{
  "n_layer": 11,
  "d_model": 192,
  "n_experts": 64,
  "experts_per_token": 6,
  "d_expert": 32,
  "d_shared_expert": 0,
  "activation": "geglu",
  "moe_layers": [1, 2, 3, 4, 5, 6, 7, 8, 9, 10],
  "router_score": "sigmoid",
  "normalize_top_k": false,
  "routed_scale": 0.816,
  "balance_loss": 0.0183,
  "balance_bias": false,
  "router_logit_norm": 1.0,
  "init_std_router": 0.0202,
  "lr_router": 0.000538,
  "vocab_size": 16384,
  "norm": "rmsnorm",
  "norm_eps": 1e-06,
  "tie_embeddings": "early",
  "optimizer": "adam_atan2",
  "lr": 0.00207,
  "beta1": 0.9,
  "beta2": 0.99,
  "batch_tokens": 65536,
  "seq_len": 1024,
  "train_tokens": 374100000,
  "steps": 5709,
  "dataset": "wikipedia_en"
}
Below are experts of layer 6 (counted from 0) of a mixture-of-experts language model. Rows are named router (the router's row for the expert), gate (a neuron's input weights, with its number), up (a neuron's input weights, with its number) and show model dimensions 0-191. Each number is 128 + 24 x the weight over its row's rms, rounded and kept within 0 to 255. Numbers have three digits each.
After each expert's rows: "mostly gets" lists some tokens that are sent to it at least half of the time; "comes after" lists some tokens at least twice as common just before its tokens as in all text. This comes from a sample of Wikipedia text that the model never trained on. Tokens count by the router's weight.

# expert 15
router:090118153123108149120174131126102111179108151145115140106121143108117149103129132119137089116123124128126143138165118138153122095094127095122129151152116121081144115177115181148080109164180163132171127081119118139117108147141144135069144134132116135088156114153114099086119119168156125163097095135126148160121178116118114180135125089130121160126161158146117097150158161147100152130100108112178127116126104158116114131130136158136106141168160118106131119127130139113115106104112115099122108083169155124131145096164101129108166119124108108146146096096153122152092112147153160162
gate0:141140178116140125135141148122091096133140119137104150091103115136126141097107169091125116109115091129116066178158135176135095143088144182110085130176079135108114131116148133127112167106134153150110114090151142151120109110145132121145159118143132130098114115078153136085134169100106157116110123119140121159110158127122091130114164134151147109131144151144126116129161123094105160111104125068148113100145150175130101130140170124122142115113138134105177129132115190129122116128137124138115156105157124127143139117159142100098162130119095163110149087135102140098110161131128191125
up0:087100165134102148139144142131185151109122142133104159143094094108136116164152102148137105157073161173121140138134150155122120122135138215109154120115125130150121119121155126098098110108120117097102145176121132132155123167138170109120130144120101140148130139131136142161087114121120115145123105125117117122142116115148165151164110150100116105140127140107139127140105101134120181127096164129131147108142113160113116095141168123106119161126133124065155098110123157144140116162080139132147178129146141102129160139110115103111115093108156124149146176170117084121111140176085181122
gate1:086123110153119143100115100143089156107114146168154136104114095097093145099147106074107131127103120154124100163091131146152144119144139118142117169125167099089142130149136143136117144188153136110103135140133123087150131108167170172157147099122120128122110125116181164107156149090132161157129107113151116162117111124099120165134155194171109137119086131138144113115110151159151114168103106119128130143107106105117130121100108157094161120113157156120093152130114152091154102163096111089121147151109123135113158128136166131156147140139132120176118111093130096144108133141157170128
up1:076105128141129124126101117159090092122113137154134125140098114107133138111114138081122132120126130173145101138140128118167087124082084138120100123131152086105128173129133164102124133125148109145119160138180137122111149121158192157143115081100083129107130126128159143151119155140110124143157132124151148122137163093121118089125142137157147142156101127131154136103140125157170131098118092127178163107121117108120116145105091133135153107176127130164178142123112162129117137101132175154164141109108135088126112148176151123145140145160097076187132115096161135141110118165137136089
gate2:137162107175121117081142140068095109159136144123109166134105144116152135104098118091148180099124154137134118169153180122161115104139101166198116141140134137108128134117115075107116132120156075136141102136103107088082139168169149143106142127126130131113152133130147133116116097128113123114137140118120098132107143125120115143125087094116104122081129127129110118151101142092120148148121154102114140114129106138127143112147131125127141169136152130147100132117084173136106090155113113108122134127118117155100163180127103091045118100148087105113138133090150156150142137106141151118
up2:114149118095125123097110138157142149159113131146120082138130136197113143161125134114150101140132106121131103105128113086133112155121165095088138143095122133169141133127090122133144136149148130132111107105103115134137142155107061105150101113133140171166125094133100136150131097132149139145130144147147195117137126161134149100117135134102125123150106115152143152094138105115171096116144103134137102134133150117131110129127089136087092108119100146118131133112176084159134132107193112155148159186174129120142125090134069162163152148147148133149096124167102119069125146117148108150
mostly gets: " res", " ex", " Coordinates", " pl", " Res", " Pl"
comes after: " |", " the", " a", "'s", " an", "%"

# expert 12
router:141094119128124130083119160163139135127124131070139095145115137125157155077106071095132122160167123137119109145135128131139097144158155155145177108166140142129140098109130116111122107114143150128102128133113148115131122091152134128089125100155119140072151081167115115126096137184117134131136133101164147095134138139121149141147159136090115126115166121156130137143132113146122129121162131109128152149090157091095095150146123109141115166107132100140144085082108084095150132161151135175128090180156134092078108140142124143092139135109100097137097140144120097158080112099154125116
gate0:145120082103115151122100154119140071119141114132109129126104133136158166134164165131154143124116127115114100164114105103105087106108084105129157114094131198141195101118068149144114135137136146082110155185141120090102165152158113136141098172135134159118114102186106100155096108118117142141141127122128111127089143115139147103124123167115143160084165104135134138142118160128111108116167130092145108115118149090130134129097124134136148177163132123137146151124158102154137153113145094144127113135119147100128153090116095081121117158156091102122124104125122110098109133121117130132
up0:098133149138120146097153135137140133124121087124100120127139137098171143125135148099118138104092125104136088139140156153118092126158129133126153138146133146119175100097124134116143176125156116117120156119186076127094141133156115134121104146112155184124161158107145158129144115171128115108107136089119060091144121154097150144081090122106141179100172118160115147116157168112124139118141118144137113128148141124121120152139162089130129129170134114116138133136140126129099136153113166172091146153129119197113147109115094156086141173085118124124121102115167175112115157097134123151
gate1:093115121140117152108108159139156204136124104124136133152136082141159123119181107072157133095146142127137100157106148086114100138140171137116124100149167163133187113097105113109087181139145158125089108140161137138083164111175128166119149135103164137123129151125145133178143138154119143074125117119110087137113107153110146141092161127154142116113115089128133112123081128114140110128125130156093102135122103149108135159124134117150104151177103109152095117122122102136123122146141125158144142108142111080129076164132122123162121110112141122132141144169119126144103111111107155143
up1:138120126135116118151125130116113142105093142082104144179131148153135150141144115136139116124150119088114130142136145071145141096082156124122131110145118098167132112133099128098148111136163140121128139122144115158149137112125105098104117166121116135137107131126138159154101120132139115123076095128136140129102121139117174103132131154155112091153088130140163167105149108084140102154061112172121146129144117129175096119129136074118145145112156143115153119104147152144146113086072123136086100096183178107198139151140155079121110145128113090136142101123108144122111163108110178137
gate2:131115126149117117107159149086105153147077134172073146130115129121139143110180144066130162099105122143099102166119101099155147112104173145135138135150092142122139118109143127149131134125147159123111169096155136125123183148118099147118142134090124140099085128137127131091101122147153153135076136095150110121148087128082174128114128180113126137097147095110103126132120129109122107131138091130154152100118171139161110107129144169133152170153151125128137107104110124162148109152119084086125135132119180110106127108096160132147156116143132103160095122167137151098121143095130130162
up2:166099146100138145135107114124123141118156157130134128110110141143162100122138132165141098126133111064129117119120117104090105135133148124110108145116125110109104166146120150146119130127128124132153086178145084117121118089130121114161151122143135136153133092125150156174133097113134169108151084103119167162127168093142117152145147098125113165132116118127133114122134094190154170116146166145111148129167035093119135125118135119167144096135152140083138127108124103133109163105134187144089149125134122197145129116118131110127081144120137138134112153099136088144139102155159100109
mostly gets: " Order", " Theatre", " Battalion", " Pld", "born", " Votes"
comes after: " ", " |", " born", " one", " House", " School"

# expert 51
router:122148130116122141125145126123116146143154099078121121093112114102155115140107159122139161136081126095172058119125115121143183086115132113093108101145121154144136101161137183104095119184122124153139150100112085108125165125109148101126167145127136104155077157178107149154142132155125125122133136138150137141127051116170146105121150139133152167123090096065127089117150131144134120094142126103114110068163100140157117119114133159135142127099125115141141113153120151124121134171111126125114137114138096138122134145133143114105109098101121150139108169136135177116154140097155140127
gate1:129110136136134120128146163089097132084143114116122159118150130178138162134145099135146107118105102201108131145143147100105158137158115147156107124115123129126124137131131133115150165106075144092146106150105169146136138134162108133115155155156189102113156108116156133117160086076085118138112110133107149134130127146142144126098129143134127125101078140117168120114115123061116144141093110159105115124118123104131136108156090092113072164146127134119168122128108113067143141144134073122163123143116149126144127088180125174099140118146135142098104127146142114100135092104145119097
up1:136153083130149127135108100112123126141138100108133102152140124094103110145131114134138171132181137082205168110110174146156133103147095099136131140143148135164149125142147156111160122132140106092129183104143105099107133150170104150176138150094133150106118145146146103103135151158127120081146130182122133141113159156139110135127099146117131122077133110121148180166101154169138079157127119129114107102139144144125142139189130126140143097129110158165107151154118138170129107095122130122086111148127124141132121136111078120134113104115078130143136087156135122143146127106117153166
gate2:095162124163125103113147144113126118101157115091096144131103142109137114118064148088141152103126159122131111144123143144154130135109157141144138099152150127064133127141104102103155162163103120125115172096134112127129167147091118151120150110139105123111128162163125144133158116117156136118156134104126121135176167177131113129151127153134097186068101166121134049142130136105165122148128130153106100139136157144122084097152169149129145152122181193133112120137075114141139110129103129146130154064143145162129135155132120134120146140110131124097147130122112121116147154141126138122
up2:160103116120105111162106108119123148086137137184149122146110113123110130162138116161109089114140147131096165112126132137115119153117096113117113081081103142129141104127135129178088101108133112126179101140128170115095105135111115132166130122100134113119150097170116146082133119137118066145130120111142117139098127069092138113124129118096129094158108150144141145079113053078128168132104096143159127134131148118128126135146099123138074125112107127136122153159118104086138167099157148125115128138101133116101139136123130117124092153151129094080118123098096118083112122178118154140
gate3:124116111163160105105111155110144101163098105096110140145170110139155174151128094130114107115134099136115135171128144132141146125109157164141135119107173137106132162103107105119127172125113117092092149170133112124154148123166117143116126129163193158110147147101158139150111108093132158139118124113119130158139113165150110118095091115153108181105142099116124116108121131109115120164136131130104120125130096145076169129150178124132108097131131166172127072163120123153146109161117115109067129103119141136168127160154115145096170110152132102129164153147119113125138104088089103156
up3:109121123130097121080141076117120198126155111137152132143122152115142074117107126140098118142099114079115124119093174143143125079160139105129137105156101124097108144128130155146127141169133135136142090127132113135092123109120125135129175131097146129122140117137123135094167112125137156097179156155130128138093153102113113101089092133174144137141120156104140116127135144147144111116135117092111140105166143178149137132117159121150134100125124099095134099130152089137167145127162122103115129145126175126115112109108108192164114074134139141127127109103076147082113101097091181121
mostly gets: " the", " The", "The", " his", "'s", " New"
comes after: " of", " in", ".\n\n", " |\n", " as", " for"

# expert 24
router:094141123135090115138139144135139124138126165125178102070088115153140105120175117119131086158095175107139155142114130161134095149120134154138133115112128102119103077123150133063142090135159150140142128125108140103144100129080142116140133133143175104124156121130158144148156139125146092092163139108154137143168143158133149171143127090094158108170075101147130101131127125091125155120131131127165128163102152110147182166146138125119115100132167150162141157106092117154162119127147128114150092119123097129105147113169121149124106127158083110112109160117144156138142115093098109116
gate1:126166075102140171113157190148109134146087076139090174153124120149114158113152115126141155129099133105101114144122123135132118175118132102150134094142109113116138111136172114097121156126091116078095114129137146087138146120136131131170129130139130135102149105152138158093136156103125156130113126148132146126147107137086108143147088140099168126142078153128154122111091118097109126108150131119099117118146144114144153128149184135126117151123146121120127137157131149151167160110135123095147127150142122142128112072150100211144120095104105120157133096161125164100151131084111178137
up1:138111173147125114137117131128120137153140123121132121136154133184121111174160134072116078099132105100138133138126115137177131154141126150128109120122183127118135126156131105107058119125123109135097180141113119166143143132097126151069112151173121101143126156098128129090133116120160147130136162125119158142113136131157096105124167136128126089126121121130150148125125088140100143175096138111119134149090112192140126174167105164133149100090089152127098109126111127103124145156141133119105160102083126124149095112144153098081122143131125156102110166135166118181100110149134114144
gate2:141129086186131137118136126093142128122145138138120108153109124146127088133181105157127103152155132132100145146085131097157101161080120126164091118100152097124129134091178116153082139109138122115138135134113154108140121154104132125119070156156134133132124156153170140114118148139111157139161112153101153123123140131122132134158090129119139125143065084170132104132122165077127113147130143142165160126093155120166158132136134149108109141153108134127146122214110106153136136118187099099156108120128099091117126158145169145151148109084093114135119134139128120095120110101117138141
up2:126161123097136141136121170132179105092123159123159164133107094152150128147153152146162119158092157131077105139148119115156112097149143105117127143159157121132176138146122123114113119139189084172122154116165110112160100105083116135114145121128117092108093112183118162066101130130097130133163120127151131097106101147127127162089138128125104120118126129084144130113145112160140132124135121111140121089115120146144105118101131148157142105145125124118100147148155076080128110201116136121109151128136137111122168147138149132109100110147089084086093143133145091122121104100125113161
gate3:155128145133111132134180102069099156107156119125140136125114102095162101126104097119103191174077141105125120139095128147109103120135125167105095137176162163120137106140143124088114125123136125123101115153170133118123140134133129148126146115121118118115141130150161154115146142120153142137149149111098072126138130125109141146088140091133106108136143131100117122145093151082095067196122119158147173145092132082107151103117146122110102128144168125110102124131112118111160140142144131108133110165112151135082139123111131135105111105096101119122119166130133148047120128129183125119
up3:139138125112130119131128130137136100136172146119095151119083104159143104134134127137150119094121135155164091124140124125152109141177186166173103124091164146145118119106096129126102165068132146151113136134139123144146134138137110124133150167180147123158123167078135095142117174114145097133154132123108172140136156173141124133143120065129121146120122122152162090141129144106069085122124150141129095135137116161127141103112142133109150177138143137160122148094124137126096111141139102186133145091125155100138103139100103131143187091140102151111162138144166163147095119132120152105
mostly gets: " several", " four", " three", " five", " six", "40"
comes after: " ", " (", ".\n\n", "°", " are", " $"

# expert 22
router:123126139118117117132168116147113119191120157080134138120145113125109060137144121061138154107114111108108154093125138167153130161104141147159156147094178077163096171129118121141130127126101120144103125072151110137114142093153129152124150114149158150119142118164139160136127138138157091123131116119123091154145097144078121109117161108126164115114154084117118128146116112145127097166144127111101136086143061162130085148094146096150141152135130146126113154129147136115136112132145122136117112184111101118141158151080077123172134113140134148141123127127128165130167110126127115123
gate0:113132125133168115101143147125089108150154101116127153115106128137127072114145111069142183125150104107149138184093121151152123107147124138157132137131168137155119105138131105136136151149083102111130138099156126153126099092091148157125140124135133139098163154171104139161121110133113157117085131134082138121094114124116125114116135178142133112089124121124162137130082134129134103125144092112079153104109109150088139111160148074105133126126125123110129110173098150147122166096129114142151107106114157104108162176134122121131090135143151119155059143095159123116104099154154180116
up0:123145119104163131129156122133120079091114132125105142134139130180120150096096114130158142106153121094173133123095130119172155137120111167160121090136134089167091099092125148134120117167118113126111134108106150154164119092123140169105153102146144166108133118151095104157127058134126147088080095131113144143091111117123128123104142113134115128108169125120158131101114129082138086132091162103069119151125072094113126155162126114157127119162090124096127092097113154140067122135147130131116100162129132154093079160121149099136124140154123145153121140125129132132115118126140116146
gate1:114119145126120123131134144074121113162139132122100117083119137166140142136115108129183173105140116136146108143139160130091109135121132196176162099124179132093152125098171121123122134115129154144118091086132132132142140136122132122162116148162139131147116146135143183119121118133118131115087132137113115112191109191116107153122112074110083144134159103124099088143103134126124107147112095089086094103071106121126110169138164108147164140126177125165120162113141120103146101128144109127126121166108106146151142140120112117105133142122110155138135109099101157105186133119159133133
up1:101161134133166131114158125131126089133123140109111073105117159125169117100102132123114183107136131133102131109103137103117072073151109128093111132099159104133128117111124109164143132151097109157122103115147119119115113112130090179130137111160187122125115137147154121100085141128107160093144140129190154120128139143106109129152165145137142127123109108127147074149132108096172114137144098104059135124131136157133153118076136112115121119105124121130119112117111106164140175126135128146153130140118115141134145163140113134110088169146110117158135193127114168134102060128088138140
gate2:115154080124126097131118177092122150143098107124096115135129154165124126136146083091140165113092112125086070174118155126143136093145109143156123124102150108132119201152125101129124138129180082098122119077135131108128167112159129150118147163136137178115130160136139164125133137122112157080086129108105137117131172156097144086071117156116144134090116096107160109137110150143157084146136101117104148159139123136123108125123117091113147137124088111140136136097134156131108126127149138132111145136091128115121163119122094121145116148100171111135130092115131117137144079138127162158
up2:163129134154147103165139080150115093089149144138111142125113122129158115125133143160111112132136128149134152097155149108138126121154161103100172142147120134114149081100108152125121072141112147145153127155168151105095091145101125119127101103138152070119103090144135138129111110119127119145170118174172128167117127066145153177152127132159087146135152182178126128094119097134109165134105144164156089094121134133144132133111120185123098117141124172117097152163116099128118144123116114108103115065134149150144133137136151141108125089116089129111123146123146149115163137159113133111
mostly gets: " D", ".S", " Cal", " \\", " d", " Bro"
comes after: " ", "|", " (", " |\n", " \"", " at"

# expert 6
router:139121129121111161125131152125108130119123147136168141116176160096124149197113137147165138147092138095111166149172142105107137143097117095159101155145141114147119096130156115121100146106129157157142088103120112129113120120133106155116068106123132136123123161118113133115138162149130105131133095125096156150131115196189137087136100110116133069144098077139152148156168146104107104136154143112152132124129140085132136121117143099115136144139159138103145110167155153102124157097134106111164098151117130107151163114124190159119131098094168113134162072123123146150107128142120124118
gate0:118174138147127155100089115114124112130084142120165142136146110115101152148099136145120154067090134129132135164096136102146164148110117112145096166171135114154128125112128115208115112085153114113111110134119093100104159118128153149093112113169128077167094133141120082131138121135152163153132160174143107149107173116096130117154090137139094099123134129137108155161106129083101084166121153126118153104156127094123137105119128104165126106136134135131127132171105124102149107122126128090150164114111116133095120134115120111124108114145116132117117065102108139131181120113148086130
up0:155104191155107122148130151113117161157134117158133118121145145138125129107160162153128154173161154123172110132127143125105115107161129100156115145140143098102113151130129121132166122095141147088103076128125130112129104133148151155085154146105135144153127101111161145131116134145147104095138104152139113183098144139103061133128146094102117116104104134162118123104126158164077095126088125130142145156150116140103163109111089109130152132141123099129132117141186147109152088159112139105129116101069134110124096117104124100168109147142127122122157131165176149180162116168148136149
gate1:127125130140135113126146121106120124197129139118115187109153155095155133128124131109124150109138134137105122204133128100124145132093120122138098163121137121134123086118089119140119147116152115154129100099176148101137142133109172148159165097187168094144122125138133168100149124117132132152156126136098126125158141166096117153152082125126112115138081090118092146125119131115123087135127138165129138128147166148122130113117140144149119138100173165106137112148133150119168152161086092116166087166118111128136126128118121120099125095127124180139062073110122172155142092108111141127
up1:147135128129121176130156134125140123179158099148138169112093143129132134125149175114110145107171111176097119149122143115130147081095146110121160185129123135172148131170127126169121102103139141158130108112184176098139130158113145174134153178129137133147135115136170157124130117153118123132149149110108116119122089160135132105130125130127142114158168142163129123148136123125090132151129126143086144144128107109128141138137085099195151148162184140130127170097114138116154148092100101105148100195145113139154153143125136134136144082138123148122082097118097128113099152122148114118
gate2:102130132129104077124116161114113114104150129127147151155127138169115189140140116144116100128100120165125119159117120138128074123149148150101177147110151159106140116164148153146152174146115150112153146108125165102102133151093104115167116113101104129155111152112163157140139132118135155089120107160137163132071090109114135113108073142097149127135095127124139162154102152110128138135150161125080137124125115130108144080156150100094146151143105089152122067130150131137161099179098095144128140121155166155147163112119167158136145124096139174128133128165121133138140128150123121167
up2:137133130134114091136144142145093142109147117113156150127148138134108178127138171155130107132099142169091154134153118126139146123104130134084135142111124156115135124123156172155140154122128150074147118124126129074095131100105098086129131102094126141126104132098129155143121125137137122121104138119157130099150080111110156076129063173078135080121111094119081165153143111084098138121152140061140119115133101118090133157122155126119152148150163098135118148117163147101167135156105162122147124174117138121130142112128158130124144142116113117116115052120093149152129148150108112167
mostly gets: " international", " human", " good", " bl", " cl", " European"
comes after: " |", " in", " for", " a", "|", " with"

# expert 11
router:134154111128127139067119162116113131141120149156160117119106109113151138138154082126136101123087111134122161138148131144114088156131133146145169140146133153104120094085104118093115127100151174137135140096147105120177113094109152133175130156114142130107112126153116159049129107087128086176147121097125178121149131115155152109134156130114152137144116096134109140102120132106133161159108114158129123144156148137178134139143121117134098177177136161129132150171126100155124127143170107131132133148136101156181116111172138154150122132106123107112074143154149157111122123091107175129
gate0:133100140143145123080114153141096139135117108145115149100143137114164141129107131115132138144114133192182113193108125169119128139127190117135126144102147128125131159106102120082109118117101132114097100155110150076117116098113062117127129143121113107109149144105161179118133147156147157131144085118116128122070093133115110128117128132138125105173128140136124078094087132108125140113135140124130073119110177153117137058123102108127134106113141114157102107064139102091097159143116127145123108169109102126117155138101082143132115111156119109134104107139127125090122111109132149114
up0:138100120155103126115142144151140125120152147139143134149141121093126127162122138121114129095107133161139123125097104138095142089132142097117134128179135100116125085125090116161111068115155117115084116117078159127128124073148108136125149160133125089130158079179082114111117112154159122142143118116127083114120139096134107144112123134133124105112151116102109154093090094096142116141128141119078074096140201130151132102123127129159119088125111110140123128112109114119129118109173120108171091123118121160112143138129195143101153151145116129148067114100100142162137104081135125107
gate1:155110107117133123117143144083144112123162129106118109173171114118129154112173146139140137105158086168111136140130169108201154151143120153128132109100128159153112137127145152124145119157100124123116133122173194110140129135145118115130153169151136096163081142151152197099125088122088119137136109105140150155105101113107136139156145144115113120133121152097162086082100132119134125141094108163128121111077125127097103094136129135122147149122109158156102139099144130111101157189148105119125066122116140098104158149121098141127082095087123124152123143124139135116117133148130126161
up1:124132111192090128118149111123163089114099122113107085140125130122130088108154114140102118128108142170098121129102113162174119138089162138095124092120085162128134110116142145083151113095092134123067136160107145102166123107177140118115129154102155117122125101181158115135092103160121156137099133125158139188128113116126135147184144164119121112141099142151107081092113123106140136173128097113138118093139124098130126135134103115118109135131125130145099143132113153107109154127140156116182088102117099129120145135106131157112094139116134101163124159079108099171123123089121123151
gate2:081107165141105131109126182118154113078125129098103146150152123153133123137137126115126126155151159195120148203117147117115118167141128148150132141076137151173141108134125126128132136125166092113132154099145150140124123119163116142110104163150168165105126114172130111134176107119087134134113114146146166167134155137137145145178128139119119106122149108113172142112100110130170118137122112157143115099107121158108123128166129094165135153119121136113077174175085137122134122166149153122123149101111121146145171111130144146143109129129095116099091098113128082158093108110112147154
up2:146146156085179099150120115128110106149135096117170078135148127144138124103122146111138152101098104091128113119131142126133168095140106130112137115129127182155152183141140168138131135159102142133168126116129097102175152154097091122132165124135098061144107116121123127099116113063138145103118137120108104115078097117144132114087103125113119111108100162139137144113144083116132136108096148094129143157065119095117144123074118117110149114114112141128137105122153163089116137131120142140085114114180129135157079121101152120133114149132175143133158151114162121109145142119163134133
mostly gets: "   ", " considered", "32", "41", "42", "idae"
comes after: " ", " (", " as", "°", " $", " +"

# expert 43
router:134168103104086141129161124129143124165167117147126105115177111086150068084182137139136106143102178111112132158146145116091150072138156133109109121129147164132096105116112147111140115122128161144118082128124117108104072106148151100111126132114140138128131122148111154137136134140122102088141108096116163152134140114162119128119127140093139148125136143124113120168149098150145096125215087133123107121167121147156113124123113123129123160121155133105136143109115124112118125128128154106172186137123105220108118138140127145089122103080123121168109116102142132131129109127160137123
gate0:101116121137137155145132115073142087166178105101130113152136176095185136105170100161134148119141131122139115150122145128099096129113126164153112106122122131110157136101118159140139104178131142114121140120194138108119145102138100119073148113093134111088125110141112180167141094135113167100125117111150129144099090119117146148106144166132079128143185127110147120155118150108132133129147137086142114120135141115133161141161142132136135107135148111125122135118146133101183163126139119136108130166157181171106140130109122129094106117102173082150117131066123131128166156133150144116
up0:127161123144138162146143073113119099107134082150139116138141135108150107147145104162158126110120116099058139128120125131094126138155105166105087153162134147103110063126119136164123134168133147133148136124148147108069134089118112134094175162128153145121165126137065170139148132126149121098130128104118121157130093123111166132113166120172128168124153139135114119143133131153125134110165156131129171100112113145159140091123150067136134100122124097141144086154147132151125089129123122115119114149143133177100158143135128142165094089137127139134126078124128139109101099125078148101
gate1:087088124142151139158123114129098118136116143134089124148115141114132181168126175111109137086134123115135117151112156087103072173121124134143104072094136127134140126104116108135123114161101099127116120107138118109134136128123104121123158109120182129151126127142105135159147127131102125080101118103139142171133087113114136147138122139092126134147110118152148068122143073132119150104140120104137134101150176108121112144134142127180169149108174112125129110160118115120107129123149120105140107112158101157125121204154095135195095136123174122132129140144107131114165119174171177119
up1:130155098116115157131137130120125103164095150123099097114133139119123160125128132150094128115127134097097179131160127112125079136150076115119127136155118173129128110091124114148128140175132106137124134126170112118107118072106120147138090082172135117077123143121149112122086131079122129107126100088117113125085067126121186147164154165108130147116114144127096094152117106176126101143151068105125136115141134120143130144151088126138101114124110136145124112146116102126075151151156138144140086064123117141126153145141107140121090117154146114086129149133158144120095161138105165146
gate2:116122104146150131110117163140112156142103137126163165126123149102124115101112170121170146131159120112131090144104131129168158107077135084097108101140122107156144119148083135177111172123118108137128121110118129114128101162161110148203174114117165111124130075119113172117143132148113122125183114197147162113117162111135107139094077115128134109108078119124151142118139116146070148118149132118151085114152129130100114157106159124124135158145137117141157125178152149121134170178116118113147150140168130117137128136110139131168103104114125125124096137128136097162124125131150115159
up2:150138114102150126097127109110125120133116124140141140115119118066113124124166132151130098127121118118154111125127102125154124114112133122159117120141080098169120123190075168106090127102080148160148167135156159107157133121134121115143149135073101156166107133102150145127133108102085158175142154117113161093134086093161124120131099149113135147101162120080106103099144123133135116112116116122081166146136067125116113120123125144169147149120125152117113106139124185170131117135148177107133115144115153094136123164145100121170147121130099121128113177133125146117138183164136134164
mostly gets: " the", "The", "th", "rd", " '", " W"
comes after: " ", " of", " in", " to", " for", " at"

# expert 16
router:142136098124105119136156100127141124132121150086100156165147108108150097112148119161130145130171119113141140156098141092128144131073135117131092151098141145158106109184146124112164127150158125149132166123101136150078167139148122116102096109146160127136141146149120124130156097142152093136081133130181140070143157105144132144131092099092153112133149134087166159115135130149149150125184145150104134094122107115124160102113152150138099084116154158118153113101123114110144175130145126089103097143171111152129127164172152122126119116101129162140097079124096151160145144115123168131
gate0:110157113143154106094132135099176158178079092116120109173131123158097115137113142196148133151148129123094107154100143121125132119111117127125147139106129123145134109116148132107102164092152116135118162078175115123132168179096091117130143113123165100125145136124125123079140125116102167164123124111151117123133140144161140169134089153135136110107147116094103165105122152100138117144129131148127150112155154140115152135104162127053110145127124154129126117175103117088141134153159091107139125137120086113175110140137132168157092115081132091138152103152092111106117156145101121134
up0:165124084145117135125156104123136154108134158151091116138155162050125155119142119113114132136130120115122110134137070113113130149117174079171128096151163119099125152124096120135116099117101140139108161147109120102143116086157156053153074146123139121119114139145118089120117167173130109148125181151099141152165142142106109102134189126114142144142180149131127103111128102102141148155117143137120170154153140092110084125118155163154138142127126118178113154128149159144091136132101130132146129132121150099153153123105133101147124130139095155158134125151127152126118130139122079109
gate1:107126103113150124148114139114120112093151127123093142141174114153124119078121159094110110135149090140126115155103124165138129111113115119145092127094136167108148109144098124099175175105140076100085150124118101102133170149128088140149161129115114161140106123168127159107137142110141170127121154134130153079055137144079129128178100176118114136125093111108152164135092149156101099123121147138113094109144096149109153086116174116168147132147123159127120105135156134117136138130107140098151127128143165107149122104128142175122100155099157146117122123150112102105147091115088131126
up1:132101099129105128120135139078168147105161155166125140116126141149106093145123088131156112123122122158134095103184132157124117070115123138129138109156109134107133107140142099149137141157108151144133141115122115074159133143110132151152127161146125193179086092155166151117135138114088177126115155111128179137149154097135162089145147119113119111116145131099130094141110096118144128122109086138112115151139077080152120138140112124147154154154146149139118111154103177163124100162152137164142143089137144107109161169091109115104129137145096116103186146132140118112135151130165135124
gate2:089122097118088126133168114078123117150140111087103167147172147155141132121120159107163136133134132159141107129093130084126129120122140116138089080096144149133142094137147143107096099120134123126130132164126114142147197126109103116101115143110144122100127108155126166106154114098112140135092110122134098142076115158117144143135091113125133121102125138182106106124114113138132156149155127096079136161128110169130163110093157185168134123107168114118120143132082186156153130144129110160132144134143091148152121134138120086046104127150142134175129146123155122110123121110136145134
up2:145124112134092113135149152079104143133123122132119170124178136123198108150119149121169097098147149159140133113134111079165147095087147134122080112182143129125112102141146138136106122131145107142139176112146139165137113113137134100133139118138142130137111102129126192148121119145138119157134125080105095131070116135157121114158120105134093139152093144121112087152118176104104143182126175104128150159149173158150138136119151144173153116137129149143154143146102167155135078120129144111152158150171172117151117157151146125104138134141111126098148155110130162156138144118142154142
mostly gets: " who", " but", " would", "°N", " which", " because"
comes after: ",", " |", " and", ";", "%", " to"